Below are experts of layer 4 (counted from 0) of a mixture-of-experts language model. Rows are named router (the router's row for the expert), gate (a neuron's input weights, with its number), up (a neuron's input weights, with its number), down (a neuron's output weights, with its number) and show model dimensions 128-191. Each number is 128 + 32 x the weight over its row's rms, rounded and kept within 0 to 255. Numbers have three digits each.
After each expert's rows: a language model's description of what the expert responds to; "gets" lists some tokens that make up at least twice as much of what it gets as of all text. This comes from a sample of Wikipedia text that the model never trained on. Tokens count by the router's weight.

# expert 3
router:114150149126083173130166125133115112155092075156044133132255107137184126170195105151160100137124130090117124147086134142068090114149105089114104076131155159114153152098112170108104107119175108
gate7:178170148143141126171129148132145118100116145193069129117133051169132126133124135124161123103094142135103128179167131168126097072058119160123123106125203190111127151104162183132043116125088133
up7:160161181138138136159123142159187118137112151111082109085179102239146126088131116138139140070110116140090110192154183137106123081084129166177112108092147177112144127074176144149133073139118057
down7:074096126164121155106080124117120090088149184113128139126173159137113192084092149186127113145137128145135157090141118149133145128034133166099107116126139159163075080138192127128109077146145157
gate8:124087125139174096114118134145206147148108074151124108120138116099126088118108166133129129105115093135203072148132104060106166100082108124118158106143029129132108138126139165175142096138094169
up8:156101119144125098128149127162183146134124104179163124165138123119130062129116164133128128126112125159194088137125118086066203088078129126138199108124040140126092120155129162132126114148112120
down8:154148146075133131146084147126109158161124097135107158135127108166124182130093237049131144103087126091136157141142184163164105083108185130134061199165132094144164121158120128087116113086075110
gate9:177134164063129179154096108153135125115134250142127115141133111115127060126144156143124111159176138067120062128131089132122135163120088097086138111123108134115102127151119129185082219144096168
up9:223161122102121129163149144134131205068134201132156112118137150107148098128132179142125160145124217084154115134128118126118136150125122090115116108139046115124096131171136102172092211124117137
down9:124066087127106083125079127215205132132161142128141068114126127107186105132104168119146138109133084118148127143135140197127158107138113137148077140090136147141144103171176093120125116133114165
gate10:108141093133190061124176095151141205129073143052120114147075074068181136139153166145126122136120172062157123139105072125106102109171131179177132181111108134099125094127126112078108106120131116
up10:115159094121164092132233127135084132124058138131130140140057070094169154142173116142143104132111145112141122123126080141109112133140144167168097128146101130141118107105120126115049082073205098
down10:092156153134124113114152130142079178069056180129118126109110130135118122102192094152129109105123126173102168125157168138159125106118126148126125113140098133092194136102093099123077135071158106
gate11:092152122143115126094110111182135075128100098115165113134117144132134121081107157131141135088154115096196152129091151119212101084134082133129128159140125146189149139133129113191144146109098168
up11:071132124128180138101100113222165061196113089091179139151146123136132116079113189123140172084128094064168146071128161131189078040135068121117132129111126158142165130135142086170151144079133144
down11:054116084109136086198122094154176092101139123059143134036187131157132111161102127179139089120187128115112124143209113178125089174121117116128085143109126094160112137122113156069120151107096128
gate12:098124126092150116126085129174182174127134116109114091161122121114128112145173156131113136091127164087122163191101181056167138102151127111095101231123096134081133122087141108078113123181137133
up12:090127155109200121140119122134091102121134088149127067128116110122105130137147147125138102134204167122154154140073136082164122085200192119150148180152102119092104132118131129078140166127142164
down12:126168142146107137103124127144122200107080127170124134229151147182131197100179094111137132115095115168196103161035055118148157165122124129123143108121156191139158110177106183151085175165145131
gate13:105179119118122065109118172140119140127147105148120085134135117148130118124068203146110129117171118132168168122128137096135119143165063132141138099120111169168157101056148116154125063126117092
up13:101127102111127059131125156121134138144117074123078077143172127128133125088110179188082108066165116139145122152129199098146082131195083117179168091115129152139193136128124129133167097088094132
down13:150130131129106054173128077132041127119124142118112123133138096125105136139142128135075161087095147171126126163197110081077131145140136094133168128132103155121133096176074135142129123132087110
It responds to: Single letters or consonant clusters that begin a word, often capitalized names or titles, such as L in Length, Sh in Shortly, squ, Pl.
gets: "p", "c", "f", "M", "B", "b"

# expert 1
router:113133112155127202124147113183128113131093129129110089086099140127070130124145125137101166181114101078145105155122132135120136084130083109136131107127136067107139101130082211100123119184146133
gate0:151160141111140121160203134124160126126128074107060165157164217145128147119045150126115144050105123111130129104153132121107131102130166187117127114126032130180128074093119139169139182154089114
up0:116124215123157122150181097126148062141116026020099149214137225124134104122086131158087126090125145128103111135147139114166126100117121116079184153086085136140128114091128180130158172158127150
down0:076163150125155136117083169149118123103098090072132157085141116153142163124062168114129085090124124119131118115168104127102124072142121126094125097143133169125137080132211196182134128190126145
gate1:147099094128163116080132122174109122182095056175063094099125112101137098090103119171081127107130099061120112133149087127125104124141138171214190158140140139066138127105155150124138144128153095
up1:180128109124144097101138126141125127173124137180095096127133183143132126126096110146097129178146122063138117130159051130187127131133164184197122174116175139108141141147159132127132150140138161
down1:116127137127162086115127071118088116111170141120081082107087087076144124094124057113123112111128141069094133178122117104136251145157092138162116124138147112135145075027187125160189180124125146
gate2:123113183108136106114158128129126166151134115143137152129138141122122112109136123149120117083146086071148168137139111171108140129173156122124105130140120125068155122161153142140138133129131123
up2:123147124142077145101138133130128141104140126163123159153159142116112061123107128143071098067148125101153121133120088131082129120186120127097054143167147144090136107115140151090136140152088118
down2:135131075132130096137205159132138095129124135121109102143139148151193152106111105115103127139134127134127153151148106151171067123119097088184055078132113103127132125163159120140055108124084153
gate3:130103121159160126120133128130098119129108120152134131154128140106140060096116113127128075112045085114036176155196127097108120124147101122089141135123099101049114133128177114132155150078137159
up3:110078151209102125130124100146095123154128052148126130135145127147229068153108121117140074101131099122092165172159192141131074159142107110102146127106117160109130121146142134154133149091123138
down3:119099123136111097156130133121140105142122136126131106158000136131103135132145085160134109159144117130158122139124119153124129126167096148142163127148128133169136146121153145163112052113146125
gate4:128125155175122086146162121127076154127097130121065112109142149194124130162132174190098148167130128078098119139126105104116140152125076128133081152102156184123169091123133203125086129187145136
up4:170115149142128130139133127138106151127040116113077158128156151138072146155149140160133141102094117093103102163115091070077137131122127137182091136141156215161157077110149192111116163139127181
down4:090125163089066128175103155133128168122130121126130126126035149123098067069112087127084122112129096094128121186131055058153093167136101125136136142169095152151137135088126106111128095121178139
gate5:109128145106166153127155148131131126174132076124184120088127119136130136162107164062099139153113105145122109103133126142116101122106047154154133119114114158103129145099146164101192141152131066
up5:038169168102116130138125124126133103151158051121130131127155143136118090126098176124071145115131111159127131129140118129109113102166036106165136145137128159022116114070142133102163188131122000
down5:084088111159119111153205079149101088153112112156131101130043155093155106098135096073062143093111152172195171098135189125135093130119138179098133097141155109150148129135155206129098108120135080
gate6:076129127124137104148160143163173118153096045094146111115142194138158137218128128110147186184125112151117173095180115133102094124149072032119108218130129141130188109109051171103165184151135113
up6:099138143183135122143129129139152119156132077116170132149130194143143134196116135128136133206101118163110122104161104116087108149137064083169093164138162166105170106037084157062157161174183124
down6:126118085121124084144126148157132140129138135194135103104145175135181173125052167126139189159146118123053113129152125163162101159056133095124137130106166129129150160127092110106119129141078130
It responds to: Word-final adjective and determiner tokens before a noun, such as his, a, local, national, the -al in maternal and the -ential in presidential.
gets: "a ", "his ", "s ", "al ", "an ", "ic "

# expert 8
router:170155166200122130163139101095148172114132139123134179160190132131135107121067175139147132088140077089121116108082157115122166109105148110107148165118058109112105115109146184174138149141105110
gate7:126075135126119246113092138173093136122140155078077129120157119129102131148153098216093159115193144154049118128156123162161129149078152115078149117137138147130120114099115255127106170068127082
up7:110129157125083164119111141167119123093136130103043139146135123124110117148173130225066112129164138200115102154143128213132068136115147140103117126172155156147132124095130202079143134031126128
down7:135158146138144102128161145094111120111104099107094108137127156078132099177083127125157110147064126161129127136106146096157123177110116142129131139214131110126135107134157166086141125054125118
gate8:148096149058143132129087118105230124198142165117131149146130153172116126104255114135143114088035088109094121117127124130091146126115164106123170068183136128092161139117153147145124096126144116
up8:090108137124123133158148100124149138158121122122109203111178117145138131130178142172130089051055115146127137103112149135104048145139190129159137084128178179128153100088134154132145105139148101
down8:111161119130113081126121164136140153123128118154115100099135131107125154116176199189147122122096139082147178160126115133153104213113171132153141129143130156132108194168146065154144148098136161
gate9:109069092157138129098139133112131192192129126121119084207155100126145134122164126122094103067122145131102066153165110147111102068157080125149099099049155170098147164077102108128046156140132073
up9:132110120152145128152164115101156197187118152143078119159116107120153126136133127096122112063142131147098105149185130157078048141115134100144113121145138167125203134082107111129102191125091057
down9:080158130137109135146070123187135097147073107166128105127103158145186102124128141156190129223142085135072127141137082111144126113110134094149118115085136108145133120164117117157129091127130155
gate10:133097142113135170131143125120111097180188139128134134128156123122058131125154140181112188164124128120149132174108124155127121153127080185128173119111119159122151213103170130152099145061074202
up10:145166123119142129137189101125132104141191151124144142121161134123127122165116140134116175130132124113203142181121102114127110187109109231200126143142099131140141159109130138133088137088093149
down10:053187133063158132095104122115068132205129120132153169133093151142109112148161080094160086166104088160121098165208115187125167070093131054131211166092137168115150086152111093212125144124140124
gate11:106192100135106129106133133079131121120123087177106201103096154168094129142143129139132144106150062084139120153134128104118131156106098119135141086123088129134107146141109070120118142128142112
up11:128157163136134158130126125142140127132133092130094132099118173164085141145164105136088131128118067065062104170105122139134168146132098129118144128075114167130117146163124061124123134145148140
down11:157118153071134130145163123101115119174176114135098121144096130113113121084127174104080064122124120146127120122131139074095157129092156157128130130146132140126166150091121103133149137203102098
gate12:151205130094135130176116074079098076211080139132127135109204147135130115123133063105156185116143129080150127106119126140151151130116134175128159145199186144104106183074122119130123111103123180
up12:158173120120163126144112128087094122164125086167055174160129064150153131111165126138098172137143110093145109127119118136165128131141146168130126107138187103130196113042132059120137097154110143
down12:128089048120178087097149156139104125133198088186155146133077132152109088131135130113127128134054161084177115102156152086154126152164136190130129170111125123132136085104120130138137105113144118
gate13:138127094205187116096145131185164115163212128122137069082170134086165146128090251144081138130118159139103115214150145174124080145118074151127122105132131128184087113137135138126129149129130245
up13:136126111163174125129125145147130126137119131098119104084145122085142165153077215207048152203143142124139115136146119133111117166111043116127130183159102138143070130128126127162097129103131147
down13:129133115126059065107106134182109149133152099145105126162132148126134160125095142148155146131144141115128096083120172135096086122071103076133106159149102139175124171101057060175106151131119157
It responds to: Capital-letter pieces inside acronyms and codes, such as I-CO-s, A-SE-AN, U.S., RB30E; also abbreviated initials and code letters.
gets: "-", "S", "C", "A", "I", "P"

# expert 10
router:166110099112069143113143129093088166100140118115083085156177128131112031148138134149143144063136052137148083106121112121159094114160138177126172080104109110092168093119122114182086080098136104
gate0:201090157135126134127124123111135080129130179133116127107148086118128139113072120125114110048127135112129128114133114159076106163139112131148126168079162110168128127061091118087133161121125118
up0:175120173127100148127161132128201079120131173133096124086155121128140135069053112099139119113207125132124215129139116122048136217081089097150134165060153151097115114115100100094115139136152126
down0:083147141077175154118104128126119176152106165175115147138072220090169146138054100159146072100109195143128132141128162143242131126146127130128107130156158102146122157167082144114146132102128076
gate1:148162070138115123121158138125189134080128085189072124138084126124133107152131125124130155158097138120122144143163145104077114126127077149128144076149252114081123136120126090064053084151110115
up1:133155100043100079124132111125150123094115108156118095113160144130199120134145159148164190123127129119121155166118088134075198133122029135166147036128225115129108153137136092026093108201133119
down1:142121147139112092148109103110099194117031132108150143082134130128185116169088115129185066148078130071115075212152102105084194118089138137126161126177139145108134186148185153119129181138129170
gate2:125079114134146114195086098078101150127119125127140089093140082129128126140121116118125103117069157133166063161134064103120102126127191146098068161138151125062088190113121144189096121116091105
up2:113119097144152093107119106169128113129184150135163074112145082134097141113080130139142110129059117148164139135170123093139112114106193119127084128201142190084105198102122214149082144124103102
down2:118133124144193145195104115151129097116129087125134154135128154111139136130044080148097152175127133185075101130104109136135164101114080159089123139135178083121158149121161156125120129112128070
gate3:162147112132127183133152142114126154085122162119110092102114125147167050154182142143123129104160147110111134143121115113161157148088084178185038090145113108121097110164062170072105096139141139
up3:137120115139026155134119126104086127083170158113131042134125159118124072145208164129162159066142133133168111130105113120131157180126122188157106125130168122129130076146025136088131128132133137
down3:183156169053130123130096145078157095099132108105118145178120125123151101086132141089113134084122080112164128105128125157189119131116131047140127212133204146120186100130093133099134199131110135
gate4:118112103119152122064142150136177159135036148128115137119133119132125140139126121082147163125117205068063087080131077131131128110153122109150128172129115158107127075166129170108131086065137183
up4:125128039113139110040159139149191168157084178127107155131134067145137137127092117036183162198129159031126135104126101126116169123148118107143126141167126148107147114177133134139141126085137212
down4:103173119157130178042191064125179105094129138128141120125110176128137115151137142139107166144227095121118116131118105147090146128086153105141078115136107121094099120123107167102158095118115121
gate5:169131048182152124141135099130132241129138124125088129110122122119146111124120172117074155150154101129142128132176173114087111096144124153105108128108150092173112122169167181084103153122205177
up5:125117097166122119127158115136138204159140077110079176123112125063126129093135124143089129135163170127126157135140155098088162109164090173090133069128171122170122109170149159090129137156190126
down5:130191162135133092122071107217085158138128103065121088161134146138155128067122084095092109134053134130181077112158138116120103149189107129142159152158109127145101088141139142131124144182130145
gate6:059134140080101168105132116114118113151131094135043130092121142152105110195143097093081000137109100135158156171134088129122169157124052134131054116142122067114222195191107092139142112071150141
up6:101158135086129168082109147176130094153164105141054153094123136134096090138155097102108071126125110126151139117156075137122178145108053142145119126141091119153133178146207130157162145132151137
down6:098126136129106057136172171103157139072155184127109136115028138126132137125164131147165135181137104128099172112163142166107134126075157141195140105180154107173143130127124106170126100101112189
It responds to: Line breaks, table pipes, headings and coordinate marks in lists and infoboxes, especially taxonomy entries (Kingdom, Order, Species) and table rows.
gets: "\n", "|", "==", ")", "- ", "==="

# expert 14
router:153168162119118150077105126140112109159114142155106101113134091166100099140098155184160139125076102153110103122114092131167134170075107156158098126117130132097080188127141152114149153126138145
gate0:144076062079107116039061163137126147131062103106162133142198126141144105062147134099077140151157125100139109133118119158181127119125050112155173129156140113093113144175093135110062151121101134
up0:158075112124141091057126223092090136137034120101171126113174162082101124036109162131120108118154159080133126136126124161133128101132093069134130100139109154130122143157070154095104152146113125
down0:113131095044174111122098092128121196131103062125134125087143078131173073089149120132192119115195071148133120141134137129157147046122162163140116170115133101086111140129078079106192020129132117
gate1:107129049140185093156135120196140113131108124062147126056175143106127111162131142137094169119119117126170075133118163183085194133117074074104127189119100129133136091165160196145101122128117177
up1:139145126126172114169123111149117097126090193128133088100137123136101119164124127144163169137113102170158136123131152144116144164133020083117160151141153127135121128153129193087132093152119191
down1:134140141164122098146165148214133104116109148119149127121081124122158128115184138147180130142136135105117151122133043156127076140217108131096130091139125142142150116202145158100108112101109136
gate2:125122124200112120118116144131168143072131146140154199145138137223128156057114114108131115188149125130209112072082185140153126181142118065116107197140102142126193178116064089083097123183085166
up2:128131061167128118135096118127121125103147182155172129118193117171129185094099156147130136136144111127239144108125185104184114173129121126132135162127061133126179120126114131112035122205089169
down2:116136116132152088113097094118170148117120125117153135138050157119120098123150129120130171122092187121105163157128163149113108155111054131125124141085075178125072116138109123097180128123128114
gate3:132196126128144164097148108157109180119129157116123139106129127111082018128093121128127125071127107132170110135099098182013118110129121189165121127107120160180113120126161129090128139133124078
up3:129166098150093165122176098123092140138128150124156129067121126124112075106126147163126105094113097122147136103126184147047114129118144138150125126120102152166127094105190180141190118146166100
down3:109112154136124120116128065119139120085151204159184126132136136157160183175128114142124124118146122110092122031128103136059164132086133133107121074175149115141126169112150130123170114136114163
gate4:157148053113096092121136144111100127140056110094128157126177149129141142130136162179148155134144112169119129171182132131120138139103141123068110138133142051133164141150123124129112110132140082
up4:181174023115126078123135125118130140172113125120120135154148189134116128068120127175130145135129142209132132175153135127126156132097123113121105140138131070121156172138148127100085098133180115
down4:121099114116115142133111162130037074119141074128114117160104134172117142125190129095164128182087099206081087234172113130154117113141165131155141118158169139067156178050142091055170192172131112
gate5:138107135127124124142165125073115125224073151109147141137161120127136101163085116143151181107133065056121171114218109152120135087134115199120088113137154137092117138049161158242065131134094108
up5:190141131151131123125151093128167137166105143126095135154130121125101144151096136136160152122138077091087129132161125203124146090120129166128087130133174129082110157118099188177099165105070152
down5:087177150131076121123128094058084110141168080127126104123076114166140093044152136116160133120121130173159132086145162121148129135131118082127061143061135101129162178065179102134147144135106134
gate6:154162141116128130145079102115120125173198142139127160126126088114180162080145113117187126121076161143125126133128162118138107149126082136086101124080127047135153068134226090205123173105140129
up6:162102130126119125146106099131138140169174100152098159134153126139153167059145128113240128122117126116108130132102145126126052120127077118100110136079140036137161070128247144203120127127152123
down6:129097123124165176126152136122108165138142138120150118142119153106181095153126140162149129146126127119149050117125135109104084073125085137090125124127156081131092116156109126128209155089110125
It responds to: Prepositions and time words in biographical or historical narrative, such as in, of, to, during, after, often following a past-tense verb.
gets: "in ", "of ", "to ", "on ", "for ", "at "

# expert 7
router:118136126192128149156233160106121124140105089094061134128101153123150133150129192124131096165087132069172107154125138185108138136137090169151108096107131116132173179133114138124126106120127082
gate0:096066115156123175109141158127072186170083140158089151150134140063086138197133145172187126172133138109165195144174133092106099153150077219176130119141108134108121127105139136088126157117150140
up0:134087119152137148130125202152078159150121171152115166193147211102100110151122129135157143132117130136144199123173123128120120134203096128181140124164115165109144128126139121136176178132158143
down0:142089103084062164092084111165136151128084122128127109129133138159130132169111179113149162125146116127167091179150089159105111108161135097139131127133142097139129071105202103139134191146204194
gate1:154135157155100137124098198198099143136129108114117130129145106119123070142084083132080130131107125094198060136108139152182118141124080065123157187137085106147133129099084201121151147153116143
up1:126140128143108129166113140197123184148151100081133128112125106122133119157072105149045139169085133057221110166088114129174134123122052086138164155122120122135087107125120162110173165160066126
down1:131171135124076094130117142148119137140135085126149128128164141120176140148128113133135167059143152093152119098086088174124156166156130116134135123128094041137123052128128197130129099147121141
gate2:118127143066104103124055124153133139214073147090160119133125128139125152126138130136120120145196127098203063111131167195167165098065127104148102183141125132146151120135104126127154101154185171
up2:126144133098103097111031113128152132220106129092137096148145125136117136097125133126101130154172106082154119128126137154157164135127126086176137174128138154116151097087120095099171130161210095
down2:125136168154107120056105126163140166139149115147117126188116147146117130137167154122124127096132112127147157115145131174078139098117135127082079220136111098211098141159165079093145127246082117
gate3:209167143083151063140152132160080110157143223167084088110127137115128111075116173133126139136142118078131125080081078128163089214183113142115143147125133135105143161115139127194131126123120145
up3:170113166093128083177147076133053132133111191152098121103132129117142065110144234120080075128096131119124073141075143165096108155211126169103163134115159119100132166102139149158096128131183143
down3:116104131139146130162151092127124114216154143159117138127009150136070155139127189155124094128137111124157150128108149085018138155133105161129139170162094163078076125175094120134118116119070164
gate4:144083160168111078169097141121102097130188187210124144114147114142126150114108126127132122133084126138098150128193128135091126121079122147115208180099179130149127127109107182135128123144136123
up4:134100190135112114121096127084116114125191166179128173135133121146131077102092129190130127124058123166124173123149125131100145113124139119091198162083161130074149126129133152126133164137137110
down4:180133092129132126106128115198098098130157130106154126160137189140150128127106126130125121148161199170149115088098128123134126126096104176145096088128151128124140094128110132122156116052159098
gate5:088144120154134133128145110075135171173130159105168142150134126138108110132202161148103122177059130112131112093131119145091117099119149178105074129149080147078099077129121167078102160108156112
up5:104153105162145095139211062148150164134103165115120145107139021128099102138184149128128125160092146103128135133117098110105120092134136184137096097164127148078095105142076168087084130125163101
down5:115117142107129138111087074173124166108130162108147118131075120130146082121085130130132122138115131104099132112099122205153081097073132090120188130147131126176114127113141142106125090140079115
gate6:141146103086143084107118123155134132169097121077139149123121132132124113175133255149110138129160109123135165092104118127124116091127152079159128142143071206146112127114127145109150131110143140
up6:131104066109115115134135127147113119197077169071127180085133129130131115233089202118102138140143135101190140061142122160134132113127121089141085133127125116128136122051134164158131158130129149
down6:133142074118130165164164116128079127116109140166136155094103124137131141102125134094145098132141138207091146113124164162184132136127198115122162148130098099114114120161117147144077126125077101
It responds to: Opening quotes, pipes, dashes and media nouns in discographies, filmographies and award tables, such as film, album, Best, and the quote mark before a song title.
gets: "\"", ". ", "The ", "\" ", ": ", "the "

# expert 6
router:142095115104104147124152141124129154118129114129080139115109132173130051142171181124113128121169208121112121119197144175123096115177100141160105122127108172125168148045128138167108114071127175
gate0:070080152115108127080069167102133114129117152128124089150129146171139108126108129144156102136126067128145158125125099144203090107107190180134114146152182123131153104131170064167101198071119129
up0:091104128160139084153109166120042128183166138155112105153128090122077099122133068141105065102120077179142115124061107142103091126136132138141127128112127120069148150127206142153119130103223098
down0:073167129193127104144096172094101101130119141147192172133081116151136125042109106135085110084061136148154119144126122137144119112140140081136084129195138084133124116137158125135137177130133126
gate1:152122150071121090141154131092126116147137200126122157122178173133079202073147120097151064120156132064130127164217107185108123112126151174147132095139205131162098125082113120089120117075090103
up1:131117108070124132075107118134145128128102130086118154176094144142087146125153177105124084106129163101151116126128162128106168141029171139129144135141154139122139154110104111156104126075154103
down1:155133215101099128129166102154077128136110171123101117075098136138145216143103126114148127094167088086106139123124122171133129132118133128141126066132112125156127113119091172164141156154109141
gate2:081128131162228064091173133114116114093140147104172126054138220076114120129119137172086130087142130082125050103085165133083133130135124114079103121129149169111139111065192159193120159063112143
up2:106130128132191095070193128143131112116160123128176110109130176129104132161137186140061109128078124097125125116050134153110176154158132116128067166114125128124133099061167128163104133124114136
down2:123112129157156115153107142142048125098130147145120115146131113167124074072132106134118108130131146110165126086138158173118104148137141117100077106128129105117140147110128136130129128106063136
gate3:147128144160094112108130116111143229155136063128096126057135086151174146112045158139184122127165119116129120188220111129098166069080113171192100184120154111124092117172129146132072093143116112
up3:145155143180089108110117132133114154125214085124058151107147167130171130099085127129162152143176141087164110159197136136126160084093105119200114136125176121178039126141103120110096116131123138
down3:089192080150120194136136102125189134133158134135105163087100190034146135124136127128135156142092117106096196175112164120102204128128137209144174131108159162124142053109099146126134127140143164
gate4:138125198116120134114108064111129100103171203119098131112138182096111153119120082131133129096128126152167181052116144232102101122124072121121163126129158121153154122124163139128122187140123120
up4:121098162104106131092090126131152143104120209069122153108126141115120134092143116135130148061138116144191148088122126144147119087122072092135141143146131129141171106151199122177125183161128130
down4:120135112106102075106132112152080104129126191134117094161101116127109177149087113146120147103108130115137137096129145131138125135160115102139094158135177126150161089069180159141090095114124143
gate5:059116090161129120109129134094104142118085141120153120126168161067113158134152131094091122108130088037159168145142022076198073179142127194129191104134048133129112091097160129131143151145128139
up5:124082105098164104067144039045146108132134141160156086115148140097166148070119127117132135163165131115128198094148094154136094112132086152133187169096122118146082119157079103163129226121141120
down5:097164138132147140086120153154146186132158134114102146180052154080122135142154142119132146147135136069129119136127089102149174137124095179128102131149085190132174120158134059102135090169137088
gate6:151129084201095131128079117226186153132105043140113113159142107147173121084152067148159144133133141153139156130101121124076091170171086142139131164165152120127186082124147135137067126127175140
up6:128135098154075145130102039125164119117150050137117126169115105143156116112126066122150148127133127139171223145128132132027059181118128120173102170132191139130145123138126123137104074134171126
down6:145104129075122108119144201134137098090130123123120116139101088139212115079132123091130154142125132128124129145120171145104121136154158107086120115109143172125090050189113165126147082071154100
It responds to: Function words that link or open clauses in running prose, such as that, if, unless, because, but, plus plural endings like -es, -ers.
gets: "that ", "the ", "es ", "s ", "as ", "ers "

# expert 15
router:105133131216088140156122154076131084152157107122154093113220111177117093137123201135078156141142110134165145117149187182126109140116119159130149146128087136091121051118150110092108130167140136
gate0:116166123182123130117213160142118122195088054167070178120137132137141185143127097143111093146169118144133185117110128114166157142161142124090140153152130159104146178158115165136222154124145079
up0:123134184138180129106186168137098143174099115202063149153152153133105178160092101173112119088126095143204153131079124117134154130153157118114106126164145185092143166152085138145174158074135092
down0:198088144128143141132177133124117186153138159131147149066107087138121187122098111106145116066117079084120120126186140111124191126123100105114113143115163181141135106125153157166141102147075147
gate1:117141154049090113097108139146117138081091132128158139128124199150082131169110129081132156131139065144076146124134099137157073160129117084113074147150117129116182128166177129126140131132164087
up1:098171135110174130125150114123128147127103132117181136134144183248090119186119147116135174139135120139106129133122105130149088152117083114134083187121076114151163156207138149113110130129126137
down1:138129137171133144132127152156154135114144149138127221099087117169131171111173063102120200140126159174116191120122124120133116161147067129130074175163159155127116018121213157071145199101099067
gate2:176159128127117175105117132152084109125131157078072117121160138137126119162139117126165133116129149179120109114108063191137132126125124139162118106109126084125090156120080152123090132061115105
up2:176167106097092143107123135156084137136147151103112107099133130113093084229114130127122137131168135210167109098135059201104153121133114173140083140072186101130148160126127136077164081116086084
down2:095083133049194121142095133078128052163152117121154193162122144166174128132127118129158141141134176164105121130126105138152142131135128069126123146067196128121094150147125113160120121112124144
gate3:171216060138081069120198095121130056141078123143116128134127112158123156142145126082185108112111129162100118157139121106111133159125095137124126171093105133129143132124127212132137124160108124
up3:186186112151125041116139087138118088140118110125116130135127116153119255103132171099189105135101140084131096148195128138109166116155139168145071142129112150115117124095112163132137132156120211
down3:171132078110109154100134093114125114091110130146129118112103174126084090178105164102094125098152047142134124105152157116149133123127157118128117139128125137131138141142161113128122140120140125
gate4:087109129103105152134120126200134128103127201140178132051127148142162137110127128159097124123135135128126178152078129131129156120098121072067121158131071128183099115155133128131109135094116178
up4:083091112094130119108099125166132176119112162131140115071132171137139129137138162149113137145145115097133188127100133130126126129121115132065127095141122089197123065113149086121128141080078158
down4:113082143167099102115149179106126145101088083165133203121126184068118187194097122125130147165141140133132143163125124109101124108161111113153124127170144103120102090094083055129163108191166122
gate5:128197133081079139072138132179124125154144165127071162149186144156119198167180139115147140115116144035130143111154123119133111212141128110148170144154163113128137137127171081179081141150159126
up5:134153191091094143099154123158096126145163129119100125154150136153161206186164110101191118133128170110167160117131141117198119197146142106128160143140155067042133155141143107180115113131165161
down5:127137133127127109095136103063105137108193106125174112129127061114096056111168156132130079140102161110183112110126161144132157147189163089166145101112193143105131042118084129174089077105163074
gate6:147136141107107131125137148176130147134134128142114096116123081128164164199184162128123116127143126118138066107115107098110176114086065136149142058078122041108162167119126138112122102177086120
up6:130120150119105154127126142175127143131135069121149110125105067134186144216151138144102108095145123118126080107203124073102200128119056128147169077092122120121133164101183165105135078141135117
down6:123128209085067133119103112155117077162130197128139111122115108145133108176132167146114136136159136131062118128143127139073171090100108126124107164122082190141085143124223131018149150106216139
It responds to: Pipes, numbers and line breaks in sports league, election and census tables, such as the pipe after Pts, and Votes, Candidate, %.
gets: "| ", " ", "\n", "0 ", "; ", "% "